config.yaml
d_expert: 64
routed_scale: 1.41
head_dim: 64
norm: "layernorm"
qk_norm: false
learning_rate: 0.00818
beta1: 0.95
weight_decay: 0.022
max_seq_len: 256
Below are experts of layer 2 (counted from 0) of a mixture-of-experts language model. Rows are named router (the router's row for the expert), up (a neuron's input weights, with its number) and show model dimensions 160-191. Each number is 128 + 24 x the weight over its row's rms, rounded and kept within 0 to 255. Numbers have three digits each.
After each expert's rows: "comes after" lists some tokens at least twice as common just before its tokens as in all text. This comes from a sample of Wikipedia text that the model never trained on. Tokens count by the router's weight.

# expert 36
router:111124128137112210143137103161114153118109121132121094100150142138118135103116128153126138178141
up0:118111141135131160140118136110141115153139117123153076143154133135103124121131109141123111115126
up1:099108103148149159159157165111114152128182106092091115128127136117096146143132159127142173161132
up2:123129106095104138159112164172118150147127117167129161109117087137128122098142144186137111109105
up3:108082112145195169150123118127085176125150127070137103072109127140166102109136152150149138147160
up4:119115143131144167113147111130124153148142168127122101104146139088121142074118112179137159157159
up5:124098132134105130111138121170139154161155124138139106147110091124151129118086192103140101160137
up6:129164147117098172105126141144122072151134111156122141134133107149129132144122147170126146144175
up7:129146088188135121099102143136166127131157161111122123112088139084114151132109137105174149140104
up8:118140136115090172125107084137127127137122162121143088131121176148169098099168128155141145135084
up9:110112141102136168112097113116136130201120165132137114084123149151064152144128158152104090074150
up10:121119117120151163150154145180138172151148139133138099103162122126118154137095160108131134131125
up11:118162106078128136153179119119150143126143160114138134117151105140101109108161150088084139143124
up12:134153125125133153124117132142098188144144108084097156120162106116093130131129114142116130109139
up13:139170133154110156131129126152103118116128114098101131158163108159128140163149119120129115161160
up14:136105082116126172116130106148110125153139154130177113133117166156103102127138147139105146158114
up15:109149138122154168103114087139121185179116130165144091144126104099097104126133120113099173138153
up16:159142142177181168137122124177081139149110099117117116140128124100115153147156123149185131151105
up17:119138136159081164132127143105123106096110083144112146122114115121130123142093089169080109133161
up18:166162085086112179090164108150060095127157129101128108093128143168143123134152140136136081123121
up19:122112097142145117125148143130121150122144114133097115100103103133100124120150105137161142152089
up20:107160123127171143133155095128103137151120192122111119120095157123128136147108158111123135130134
up21:138136150077139147085106080145114107112114098152126121091099116174134149134105168133177103068141
up22:096121117111098160100164065139126117118111131157110111137139151147148139138134095135125158145138
up23:136133152129117204160140087122121082156145165165112122102138098126107156147107144084153135091103
up24:126147116130108120130122127144072119111136101119164176130100137186146103111123127112099164132129
up25:127116074142143165129129111173117151114164107082099139127101101186170110128131115163117089083135
up26:141115148151113123129127124150083142141123142138134172117139131147108165107128115148148146113112
up27:084098142128124132124151077143136128140110094150106160079110118151111106132079150125073173129105
up28:098144155105138129158118158085127107179112137122152115164124183133140109116084145164167104123135
up29:145139118147122115134169169126102167160115137113113114126103135134144141114127170134153120133115
up30:079126159164102157122135103173116111155129115146126102141092131136086160111150112182094143152107
up31:134111153123155148152155063151147124152136159113125101125111096103136158114103126120158106110118
up32:078146106131139124175159132130158136140120150115141111136114119124134156093117097131133142149135
up33:138158153142137132176130101147103128118120137134092128107131109147121131152133157110128139092103
up34:065165151117148128108140085150109129132115100116085140095138128099166118147121104162126155140116
up35:132135102121112125116165113151133122169102093067101150103101136134156111157108173186148088150119
up36:119116124109157138108123106136100110141144142133086108100135123124132149116075119183142083132132
up37:158140117168124190130148143149168117126104107103115119122180136140114097143106157161102108141150
up38:142089132097130147142138138136101129147141110150097088166119132173072111101170140160114113131157
up39:142139115129149136088133131141112172164110082087153141120110130103110160123149144108189143172146
up40:136134111147124150151111106173139145160147182130133138130155140168093142156082104150114114127116
up41:126161147163122169128119134111127154115102155168107117075102140128113131143088183171114155144127
up42:123120123147175144107163149157176143148113130112086152177096121146131110109194119133115154175132
up43:125110106096112165130169114120119153166145152137144086068128131159155127101142155139117113110125
up44:125142138105137159129111141119101160111129181088147087080151162135113148120154121112139135114125
up45:124113132089129122140135128174141122122093143105130103172138131136147114156119134124139086105088
up46:141138145116117182151102146117134149156128133152100105141158149150133111112141094145100112119138
up47:111158120125157116149096109114128178125134134101118133066164096110123104147146097141136137137126
up48:117136168130114122154124120127083128135151095111121165151090122151125135148124126135120121118150
up49:152091126148114098129132130157090137102113107094111091084108174172128115176146150163120161106113
up50:123121154108096150134163137103133117151137128112147108079115141178111126075104208119112092114134
up51:129133150116148137119138106141108184105130127084151101068165108145152154107162130138166105145133
up52:106142092173136167138143137166123149112183162129118168112159103113141167136171131119121135107166
up53:156152095150131136094122108174100158094139136084099124130149109126138132112117129148130120141134
up54:123123114100115114066116076155133117098152122065128137092145090139138102126181149142120119108134
up55:153087150113167132125126114165114127127109138140155114150142082128105120125114148139137143146147
up56:092124160119100142150141104133118143125192144089103133126121131131130113136110092160151112150118
up57:105113098139107126159163126120118142183141136139137080125113146137152168139124141128143085128102
up58:141169140098139168126147099121108095127135153083136116104142152123138137157146133135157105127146
up59:122123126109153138135140141171097144154166072122137156082123120153114110102134108137112145165108
up60:133141132110101125097105121126140120133148137157147151110100175122151150091130187138152119081137
up61:111197159150135147137150137119121138121141125157127158097079152122109145122115140129110154108118
up62:150147085118133146103114162129099129172105169095127160084119106149107092114111178151120121134109
up63:126154109131101211129152088168178119148100112125132101133123136125126141147117158072119078157125
comes after: "s", " Car", "==", "History", "y", "ab"

# expert 23
router:097094141128144153101086124113099103074090143120107126090151119100103120144148139137087101148160
up0:131186154126129168151127137099140096120104145140133149145128122148098141166093134109088155148152
up1:088133139100133145130116078100149129118118147069147145100140129095136157140158110148111123164201
up2:097136160133139080156094114097124122150123123174150131096176123131127140142139130125116093144155
up3:108137091134129141103102164138125125120165122159112119139124151142102121142138193125102084101114
up4:090104106110109106141141142144146117139083130122155168150113109154105093135121146136074085141102
up5:127118125141138137098150123092127133093094129152159141098124142124129060102132135130133148137176
up6:145103118163146101106124098136106083145090117127128136127109114148140159121123130173142093121119
up7:102122124142099121167120129126121134143115137157112097153139092143091123160112146149095152120134
up8:131124118144103147126109141138090136110118126137106118091107149117122126109146168150083107102127
up9:121129135114158120142156083147116099129142129081151148105138145117147103158093140115119053126103
up10:107125153124111109123106165132124105138154131121089125103112183153129130110137200150103135128101
up11:142111097124116149132137121108141149141148161110103157106084148131126113162115173128147145128130
up12:142103148140168169148101092132101096154110108116119096148148149084093150148120096166120112104116
up13:100097125137099124114166130152136078149126129095098120118148085101063079128151182115110136094124
up14:102106138154111134160080136118109118128152145122141105129143119120130096146100106136085113163111
up15:093121125155113153165098161117117112156090164130122114136128140162089122139162137150118129122120
up16:106122145134194143130156104109123109136140131085138118059163123098128112154149153128169153132136
up17:147097176108191144143121124124114097121121119079115160096190109109085088128160100104130130149160
up18:087160115094155138087129138127130101121114152113121135118131073147132116107121145095109154128134
up19:124125124119147101111123149082103134163119112163121110116133126116134127081129127154113139166097
up20:122101138123107149151109128115134132115071135107085147152123122112128091140134115077108131161140
up21:119118146142155125103106112118146143092144110050082109108109122105163156079147102116121129126153
up22:110114152158178153112096150141115102130129178104137155128140099133150100142169141103168088110118
up23:113087125133172134111137131152151113102129111132088087117147118126091121097144137149136170141124
up24:117089125126127155123129073103139139145141128174159069081130151146188145105155110147144127138131
up25:118109183120099160117104150086145089146130160146112100156139103121092121116140128136107159124158
up26:116115139115127135094171112163096146084066137119128107102119121107149104123172162137120135137138
up27:126187103150122146119091145122123092131122144160106158123109125120146128134128155140101177113116
up28:129160120164126119139134130110104109186107097154166130116143098118131119114157159118134087122191
up29:113106088109133122097136144170099116117134097144119181089143106099154115154152158159129137074151
up30:118095105123129126128160136123126143108143121143126171078148075135160159103148130113126142099176
up31:125171183103149127128105084107115079149153141125118073134152125134157135140160115119126142138145
up32:151166078097120152138124110119096140134167135110158154089123140122147120154156119128143114126103
up33:121123139160122095099096118159128155148124113116132101088142137125133088103140125131125172106144
up34:051132171133125143157115140129126117143093075118112106127134155106089121109140099126110087171140
up35:113179122134101126089084123075060119093124132112123162102135117106108131132163125129138125098101
up36:131133117112103105128139106109118114159100147153101101118139117148173101171111161101118121137142
up37:086144130123186155151132135107159132132124181152141070121126133137133081106120158106138146096154
up38:103092154165138130139086202061099088192172098177113131114134145120123175102110092151133132149167
up39:139138126160133176116122114104164106113137143128114139166116123122101161136143148108119129137119
up40:125177097120142127106118106108121124100117111116181149082146090128105092162116156093144107113135
up41:101143161097157132134139093153098112122163133149141121139103136086149136115123151101132144094166
up42:123091189089118143133130097117094064134143133101171122148124162096093128103121175135122159150128
up43:116117151172145157111134135136128148121164092129149128124116116131124139135147164103129149100146
up44:135104134151111157132108129091122097126143139137102154120071099126124166125110128092131163127132
up45:117127176121133193105153090138135105155145150144126134124120135095151136134098198081096158127120
up46:146160130141120108120117097095141118108109121089131100124138176185160139127098139148157120094147
up47:142086095098187180115112148132121119120131112123093160152130122092108136160104123135132144084164
up48:110125119163108164110103146085122129176137129104155124116128126075137136146122141112103105165115
up49:122135131130107142088112118097083103148135152112126097101142135109132103123123120126170097156123
up50:124136144159165127098118125111106119113134167116145126111086111122088099122119111072156114101157
up51:167163125141098165121121110150120100123145124148127139123075116143106132165174160147102140128117
up52:127140167133141102119126138119147118141137138153113141097162072162142137127135155131111101100112
up53:099102094068168157158150159123082149116127182101085102156129124123123104105165171127147104144130
up54:121066144118147150131149131117117126123146132138086152114161127091155127140111149100107112135154
up55:107104142104177134149174153148124125084128138139144127089157131167150107149160143135128160139147
up56:123107117149100154110102098112131144099122118152113157113075141120160154117126109129112134108138
up57:139125137117148160168128142169134086094164120137133187089108110118141164131117124170132141112157
up58:105151167134127153120103117081106107134161158169094133125116103135100162107165130144131108123117
up59:127093141101153129114105099140133125130169116104125118098112129130144142128138125149115121150141
up60:107125162110138110122133135086132090137102161124156116101078139150128119133155159141120134159094
up61:143111155142107123127144139145119081164118154141132120158149110099127112120144136123147148128116
up62:123114123119098102124121097125083160174145151119118119156129135144142124131124171116124097121165
up63:121107123125104125115088136118111124094121097131141140155140115103132162136125130084135108130127
comes after: " F", "F", " U", "U", "I", " I"

# expert 59
router:149109104143110135168107162119143141097131113103090171122141071135128171127151144122139128143116
up0:161127065163156160126139108141098143118108128095137113163105108177105145171167115127151083167139
up1:135126142153127154146126090127154122092112117112158111102131157118129159084152128160119134108146
up2:112139105107139126109136081129079130166118149153103146116153118071113130158145118126127133124139
up3:180122125093097128146096149119170126146143115148105144072164161134119161135145144159138123130144
up4:155161125086132124123131171109114148141070099159096156132106095124154180150093111118139120115156
up5:135101121105137126140140079181164106123124115162093078146117129132118151129148145108112142109168
up6:136173100143132119142151150158102096128129188117059107128133135146102120169123140164102133132107
up7:150068105145109121127140101134149122128168113159124132138121097162152091102142141147089152126101
up8:118136131115143115125139112124097145102107117122139202139153115113109144078144173162130136145168
up9:159062092139086098149099176146139157130139110133140159125115131155152103119143101145117127105147
up10:096156172124159164132143128100140120118112109133146144104125123091109142109126134075126098123177
up11:125120070119125141100120124073150082117116106089144159153122150182156116092148116108127136123156
up12:113105165145158104144079108113099093146104113127086116127101118143156121122132116134122118126117
up13:137099117133157142117146152133128114113147126130125128139151132103148106161141152122118121137153
up14:085134111093113114142152111145105100140118113130139124137155068125146126138149151124108118133149
up15:178126110127108095090133126139117115106119151113129119102097131143120136154168158110080117103118
up16:142128132121127167151184124159096146124116074092132115148128084111153120130138158103113135133138
up17:114122118150127136135120102148152136135147132119150125143092138111168129141111130138100144127184
up18:110101095121108110145104119125124079132112088103085158115107148126156125168120113103147160127134
up19:117113130154108119097126100149115090162124067127154173140131094119108183090139106123127146138118
up20:119121161123139137116171111118101148152139127108176094166093155113120136115104141153117150104149
up21:136151114134099189122155156174142103128109059177142135125127090122152127099120141173113080109135
up22:091090163114082137139075141119082109162145120105115173179142114107153164103149115154100098110141
up23:131164131133149148191167121121135095107117146155085139138104122122110182100140168155139194115167
up24:155116093135156126123134118162139139086136090127134134096152109102120192118165110122135158091128
up25:111131139133142105145178131093117135176151162098127121131090154162124127145095148139116130152071
up26:136105161090143153159090169096167101095127113125116151128124124116109125140148149123135123072160
up27:140097131168110165147097152133143147129178156140131143126140126157169136110155079124107109174143
up28:152100131129099154084138110153157134120163119167170120143122116147139156071127191111096118140103
up29:143086141122105129126137131120113141125110118132121176128164162139133120122134107125138137146134
up30:082159124153146123131152117114131157116103111117136121137140109098165143099131078105134099139175
up31:111130146125121162145152104139124168126097145127109096120152129116121168157134107170093120102138
up32:132105091120140112137159116094129102135106123180125119123139118088148147149054154108127089111092
up33:134095157154170083110119133124142136094105125111097157149119130159087144147143085117122131164134
up34:136134107113136121107120154091167107128165152141136147160110129140140117111113132133127093110112
up35:140136143113128106158148132078129077120126123115143161180131115115151131152133139072131163095143
up36:158090106117132170131140111130117125123108148103106110123141126126166140098149117127126158137120
up37:113114102130176127154116135130107145129127165123064104105123135098133156145145125136179116132137
up38:147086147148166110169109143134126114152120174171124150107197090158108146163126168128119121155119
up39:112157158086157173105146116157122180128126131133130104099097084057175120136144089135155130128128
up40:094163132139151148178172124169123152098115108096063094125131101110167116154152146157131173164118
up41:119127100150094107102136129135119160124141171094158134160152127102159164131149158117140133131104
up42:133151101135149173144162136132101137137107147135097142099133134121125176173097143131108147076128
up43:097100152117127114179091141125077112145147147167143126137130072141157154107118141166124117113078
up44:154157151113133130133143160104154153107123165121122176119183127152153111117178132162145123144161
up45:140122146119087163123159101128116114128113167119096137115116115078120132133114099129097126135149
up46:136131121137120136122173145085131153078121137095136108144120109074145144128141111103142121146163
up47:175134108146167147123103125090115120097117114131092123113097152157161159176118116113142118095113
up48:150097128121146100146138112089115082123132126121092132154133125172063165141154141151128148099143
up49:136137124162156132140150143102126119101121111129134158097105143129109091162111098136134178157105
up50:144110120138162170150125121130123147150150126132106161128115163110127160127091123091149100115112
up51:130121171146138110178134134138104139125105131139116093105099095148116137153097138143112119119110
up52:158120117156121128101103166142097186140129171120122142078135123101127129142157148107104131101176
up53:140144123144114129105114144108081125111164118120165123112121117115140128145178100123167085131130
up54:093142113097134121136108085128078130140174162186148138128128133184154132147142166117135088111067
up55:102123120104109090104198146075199145136107109110141122089146073142114118120146152131120116141134
up56:133137098125105110163128134110138127099126147115152117110157092127116113124170198128095117142162
up57:148138187138148133162129173129114154128094164128120100138113124128134131177122131113144137144129
up58:194169126142124169100094153159127110134124179099136156145116110160115120144144138140098101065140
up59:152094074166088118161106099148163116145148136124151114136132115183134115176176125113137125113120
up60:155127137153138122133129130126126143161098097118099119102122134173128119107091131159186094119125
up61:167096090153125142142101152085115134123118136140095120093110130162108105123117124151134078138156
up62:143118150139106116132118139109149130157152133110132157153152127130126174093133125155127093174151
up63:159066133161075178116116170131150089102085166168099143123143159053113148146135122136153165126119
comes after: " is", " as", " was", " with", ",", " of"

# expert 33
router:120111128132160151113187135099127142094120114136145137059131165107149150115147107124115133115159
up0:159100105142134131125123114110112102156077136143140135124102129156151127086123123138104121120101
up1:116125124128109151085170141103097119141168162124113125129147146141160093118121138138136102118113
up2:092096154136163121100136099119138169126126112128172104132124135104119128146131140124130105121130
up3:138125102145139122113168110158142119107121157127118139141114125178114127114111107153162083108147
up4:118110149138119111100119089092141155112147126150139133126150130160100120131132144132083121104138
up5:101142156138112168099140144165154128167153109170119170132140148081147112109159108106095104113168
up6:155161134154167116123132073122145130124139093151149140104112121122164145137106108142134173172138
up7:130131144139173138173134080129153082095090137116159151154137100115091142109177121125143117148169
up8:131148195112182094105131113120099127133084103187166130120157138099154128096124102121141104128144
up9:150105087114132157124110135136090145126108144120126111110112178132119112117066145122142114094141
up10:151138113119148129155154116158137108125177135117147174102168138082150108109142107104128105099170
up11:135128145101119182126144115110116118143108134139140121122130165092099164120142130153112138086152
up12:100094103129128143118147111112138163143147118090093186052125118132125111125144163102113176160151
up13:148163123158133140119172161142129121116119100110115127124110162136105117116113129122090117115173
up14:144154145143148138144153155141116146145107180130126121132112100107133152107140107120145145174123
up15:098166128158140140129127109133122171112159116147171085090137097131137137105159132121092069119135
up16:089123152098125144146167116106093121140131118145144147120099092131127154113147168090128120138139
up17:075157144146176102085136178118105133157130131177112146066138163117141151137099162136124106129137
up18:113098150154158122126121126132107135162083132141104127125121170161090128197108143143088124116116
up19:096151135179124173147146189101131132136174168098143166104093102092122144108153122118160071128165
up20:136119088101104154129138097114133126137120128131153173101115172111113110064176110130107144066186
up21:118126089149134122147197149122074162108102136138105140118134127133124150117105131168133126114133
up22:080120146137123151098161121105063155159128153125098122093127158107155134140105113102117112152118
up23:132128135142135140191177122094091127143144096073128138092146137142120132116155125135100147140129
up24:164101111149151117141152106121118115074134144160125108088157133105094125113128141134141180173105
up25:131123136138094102105174128045121111157126116161112114133133142178127101145149156173103136168153
up26:152114128143120134168128130170157114142118107151132130103152133090147149124096115116104156131163
up27:129076115138136139173113132133172084132118119151141113104143108092118169101103114143117108129145
up28:086137132125140147155157096095118146149105139131146155105110116135132153137173148157151145127147
up29:126139102137165140101139134106132128137153076104125113082091145089128151133125115143150108114140
up30:132112095135122131125140138124104118106143107164102110099144126129113142130120158128116122136150
up31:120071122147104161127192114138118141115109086131133183101107168164156117141093111160071114169113
up32:159138129149086142168107128142104074130160124161158178123113176155132112172135148094142102121165
up33:071124160126122138122121135115116142089117144103114153098138099150112107103169130179125102141116
up34:146100119116105161123112164074132126166129130145120148115124149125132146135107113122142118146159
up35:096132119142142151116165121119106142130159109123108170143130131128119128137103171105091140131164
up36:102136123133150100114176104117057103095129088071156180119123119121149126128157106118162094128147
up37:146145153127118125092161113120115160135098130167146103126146091123135143177111151151099164148146
up38:127152110132108150062102157123139154139127157092130154069160174135115088113139127150109101153154
up39:098135099127190125138148088115141123103110134126104147116161130072121143154112132084116175154179
up40:139153117125161149170168123128115137158129148131125092119139139162150135091132127156131113150127
up41:118125114125123091141181108099137134144130110123119161073144141192117085126161135134092110150126
up42:118130121157127151094168143129115116180080090140136145119113171070114133081117117143131114125137
up43:104120100125153136158138119121109085120137118135144117114127105131118144116102151155169080124125
up44:154145099132127103100109178069144123125105083147149149160118087124142130149154112169098130100152
up45:145101125132142119126121129083153121132170114132099116102165130148133132104151111165175109129189
up46:174116091135106125114129128118145114124163103105155097095146165111134134142116157138143084108131
up47:133117132131110142148182122068164073111099153132137157069130152118126144146106127106096126124139
up48:164154160136167140135170186127125146156105109149141110148118135118094149128138136180160128158121
up49:126111126133143123138155092127158114093130175109181116122137108107119151156182122142158098175184
up50:077124140126108107125139129106109180156147104139108075131117118111158123115139129142129109140125
up51:124130171055157121127136119081087109145133131111082138112150101173143096121197154117075139127124
up52:131107125174154136139135137131077153099157145125100126095107168080151119117117082107162157145145
up53:083132155110100142142088117114118109154141095168132156128154120124121139093126121147107156115115
up54:129136128148112163101117162161132133146098139135122157093110126141162142124119149130116114105132
up55:132108167113171141125133127139097119118111147141117136093110092119187118120157154144116114101086
up56:151105141133181112122130096097108129101140093128167153135184115105132128121153098121123130088149
up57:113091154113122149137131156080130126104109107155146132116108144149122137101136121146079123088173
up58:127113089104133129139162166120126112112128075108163164093096123134176126111151068153157104133160
up59:177134110103126115114090142135115146140160138118142104117115178121128108134141171096159118111166
up60:130126101103110159148165149154080090156082116144166124121099141155130168077113168190135127155147
up61:111117186127139137085173134137120174159143108088145130095124132101122116149164173075128115136110
up62:101123118121127162108181156105124154109123127090141166125094131112102113136124170093139120085119
up63:113138075145128117139193121100103101131125087103154147138112150172146159116109146104134094142128
comes after: "–", " of", " 6", " 3", " in", "-"

# expert 40
router:139105115129165161153099155071130137124131141124121139092122141144131161110154142123166164148137
up0:133134101104152126108105148113118157103140135099138138111138118123149132122119153130127150096162
up1:083105133139136134125127103099115130146122133117148157138164152153114117162123087079158130184107
up2:156143107125176170120093114110124145135113147114160136158135138087158090120148160137155124109132
up3:175089162142154161148163099088104103150129173101128112125104136151128134091147111116160115179118
up4:141155132134160173146136128104118161127100160125097116143118150124108121084111171104167159167106
up5:099105102150131127144156108134102119112127079069120151145094145122168127115114106137176175147079
up6:096135126113152137120109084088129131108105159117147131095144127158140100135145100134154101131110
up7:170104155190147149102086135099101139128168165106120144085150158108159170099112149105105120120135
up8:150163113117141076110127126136104132099176175110163171108182145140104147105129134129118106135149
up9:138118145151144124143139081115153172121127139153145176103131150118162139142101112131139126113162
up10:138162181156175113122131136108107132159115124106096109133106116124110119118140110143143126182140
up11:136146151147169129132084184110110157126092154075087089087076127138151118153118114116171134150103
up12:098097142132144108176126128087125097140127127073145131098137133116137109122184110135121105148134
up13:131133114129160151103156158102099130152075136098111115118164122166118123121134121148124162172126
up14:152151097138133151105111142107116131115128133122121113133149160100132111161121119155103127132160
up15:157136141125135168139122162082128096113168179077089153091103115160131165096148122131138126158168
up16:126122122144134146172117112139115126122132124131156174155115131156113171136136149114121147145149
up17:113130156091144145124120120131116121104133132101121150096080113151116147121120151138145150169110
up18:157118098090112112126105122155130133132149084134103132126125132112097148121176138115147132112136
up19:069105142112096113136103130104092092148146108145081145140119138155127140151110133133080141138149
up20:123112135133161151168116101109168174150144092117156065073096121141142178116150157114133098162114
up21:140123087103111118137174131144118135143137139089166134128116124141154176117153152119166138061107
up22:110148121124114138135151132098115101139111142095147139108130114149177099110158124103123187105142
up23:141124145114136140125086114127135106142108169107110134148143111086128147115099085129128172180130
up24:130083129094131138204133127097116159134148116138151138159135129106135162136108153176141153113160
up25:170123090127112137113145105144112136138135117140122139139163115162135133143138166159126093084139
up26:145122107126080160115161102077164145101172158148084113108140129142127179117129137161117155116142
up27:112165121116111116082129120112152148158121171106127120098107072121135118108136144110150131117138
up28:155093133089138134133140120112128131112135120141120126118097150137119143106181141115186157091150
up29:143096118143131144092123142057147108147083132154161156105111122156112134117113090113139148183131
up30:134174128143137156164155156106083143130130184117144131124110141112163148118128102123192152166157
up31:138084140136146122162129150088167122138142134112121111139116098153109143124131118133117147141167
up32:167149162114151102129111148103128165126122145111098114138155142127144111153104113155146148144114
up33:110155110135137169172127125088128121142112110108117133140133119130156137099134116103146146115105
up34:115121106101143140141166108115113107113069099139123140155177131120126108136102150079133148124092
up35:108100083118127177115162148103145101167130130088119102140078120100112170150105109141165142092165
up36:101150108117124116139140124128169105140102153111110159117134157146120128133129146116149137138122
up37:122140105171124117107107153119104139159121170124134176106111117124104150139099159108177144104108
up38:142140118117120111129108114135094108160134130098095137136121096114121118105147158110083171127137
up39:154152137131142156139100126081123104129121140122165154102143156135118116086125075143172096121139
up40:115116132112119140132143157093141172087130130097118122084130139157127150126103118116110147101182
up41:127168131110114102173085129084139111120153127099172125090118168158150127096162149134096125140103
up42:093124093124148102111116120135089112129137147133129150157169095141164147150107149110131167152148
up43:122148147133120150114142153105101146143139103143139138070125168173124123124117130105134099140153
up44:133148142134141111136129086166051167145101131126148089122111133100121124149111149103132151108110
up45:156158137116122151109140094111144147151092127159131108112110143118093162124167123140132149165150
up46:083133125121146139104121097106095125141150111128151130124109125108139137119166134169144185138105
up47:141130101094161157140139189133122157143150152130089114099109116141136119161134100095122109163129
up48:136112142129134128126114127097094150135094117101143118154088115166184141130098147137171160138158
up49:072168129137115156146118131095059144144153143109129120120117111121182118125151142138172122156131
up50:170158153132153149128103162098112192127080148132084125119149126177149120132192157085117163095137
up51:151097119133158134104106122146154148137171107086150138162137113115160136146157155140126136098127
up52:163187114121128120129161157125112133136093124137080110128122140139168098180163129082134141096141
up53:130105120107132175154126105080083132136099090144146153127137142102171139127106155135139132102144
up54:174085130127155116104108127095106171133090152144106100112078115170129124092135165140159133082162
up55:171139103093134158120173125143128151084127120120096131159159157149151121157097132127071142099191
up56:163153136151155123125081111115148101173122136145164121128148152167124159136101137137152127092126
up57:135094157151114149132106137148122100129131152114112116148138122136122154097125182143110153149156
up58:148150137174164146128104140135081144115123145167125098089146104108117106142110121135131135116128
up59:123148123111112166112132125129107129143111099125094137169132133105097143136152149065172091109132
up60:121127126154147139091100150127125115102100126099069163134129111132158145117091118144158118126156
up61:155106125126130102133110120140134104131158119143095108135157142116146122111106164123151164126106
up62:152157099132148130143120143094147082171149129168102132099120144169151096107125145126151164081131
up63:140136116106076126153146082144163120115114120132106122150110147129138131108130167131135144135117
comes after: ".", ",", " where", " that", ":", " of"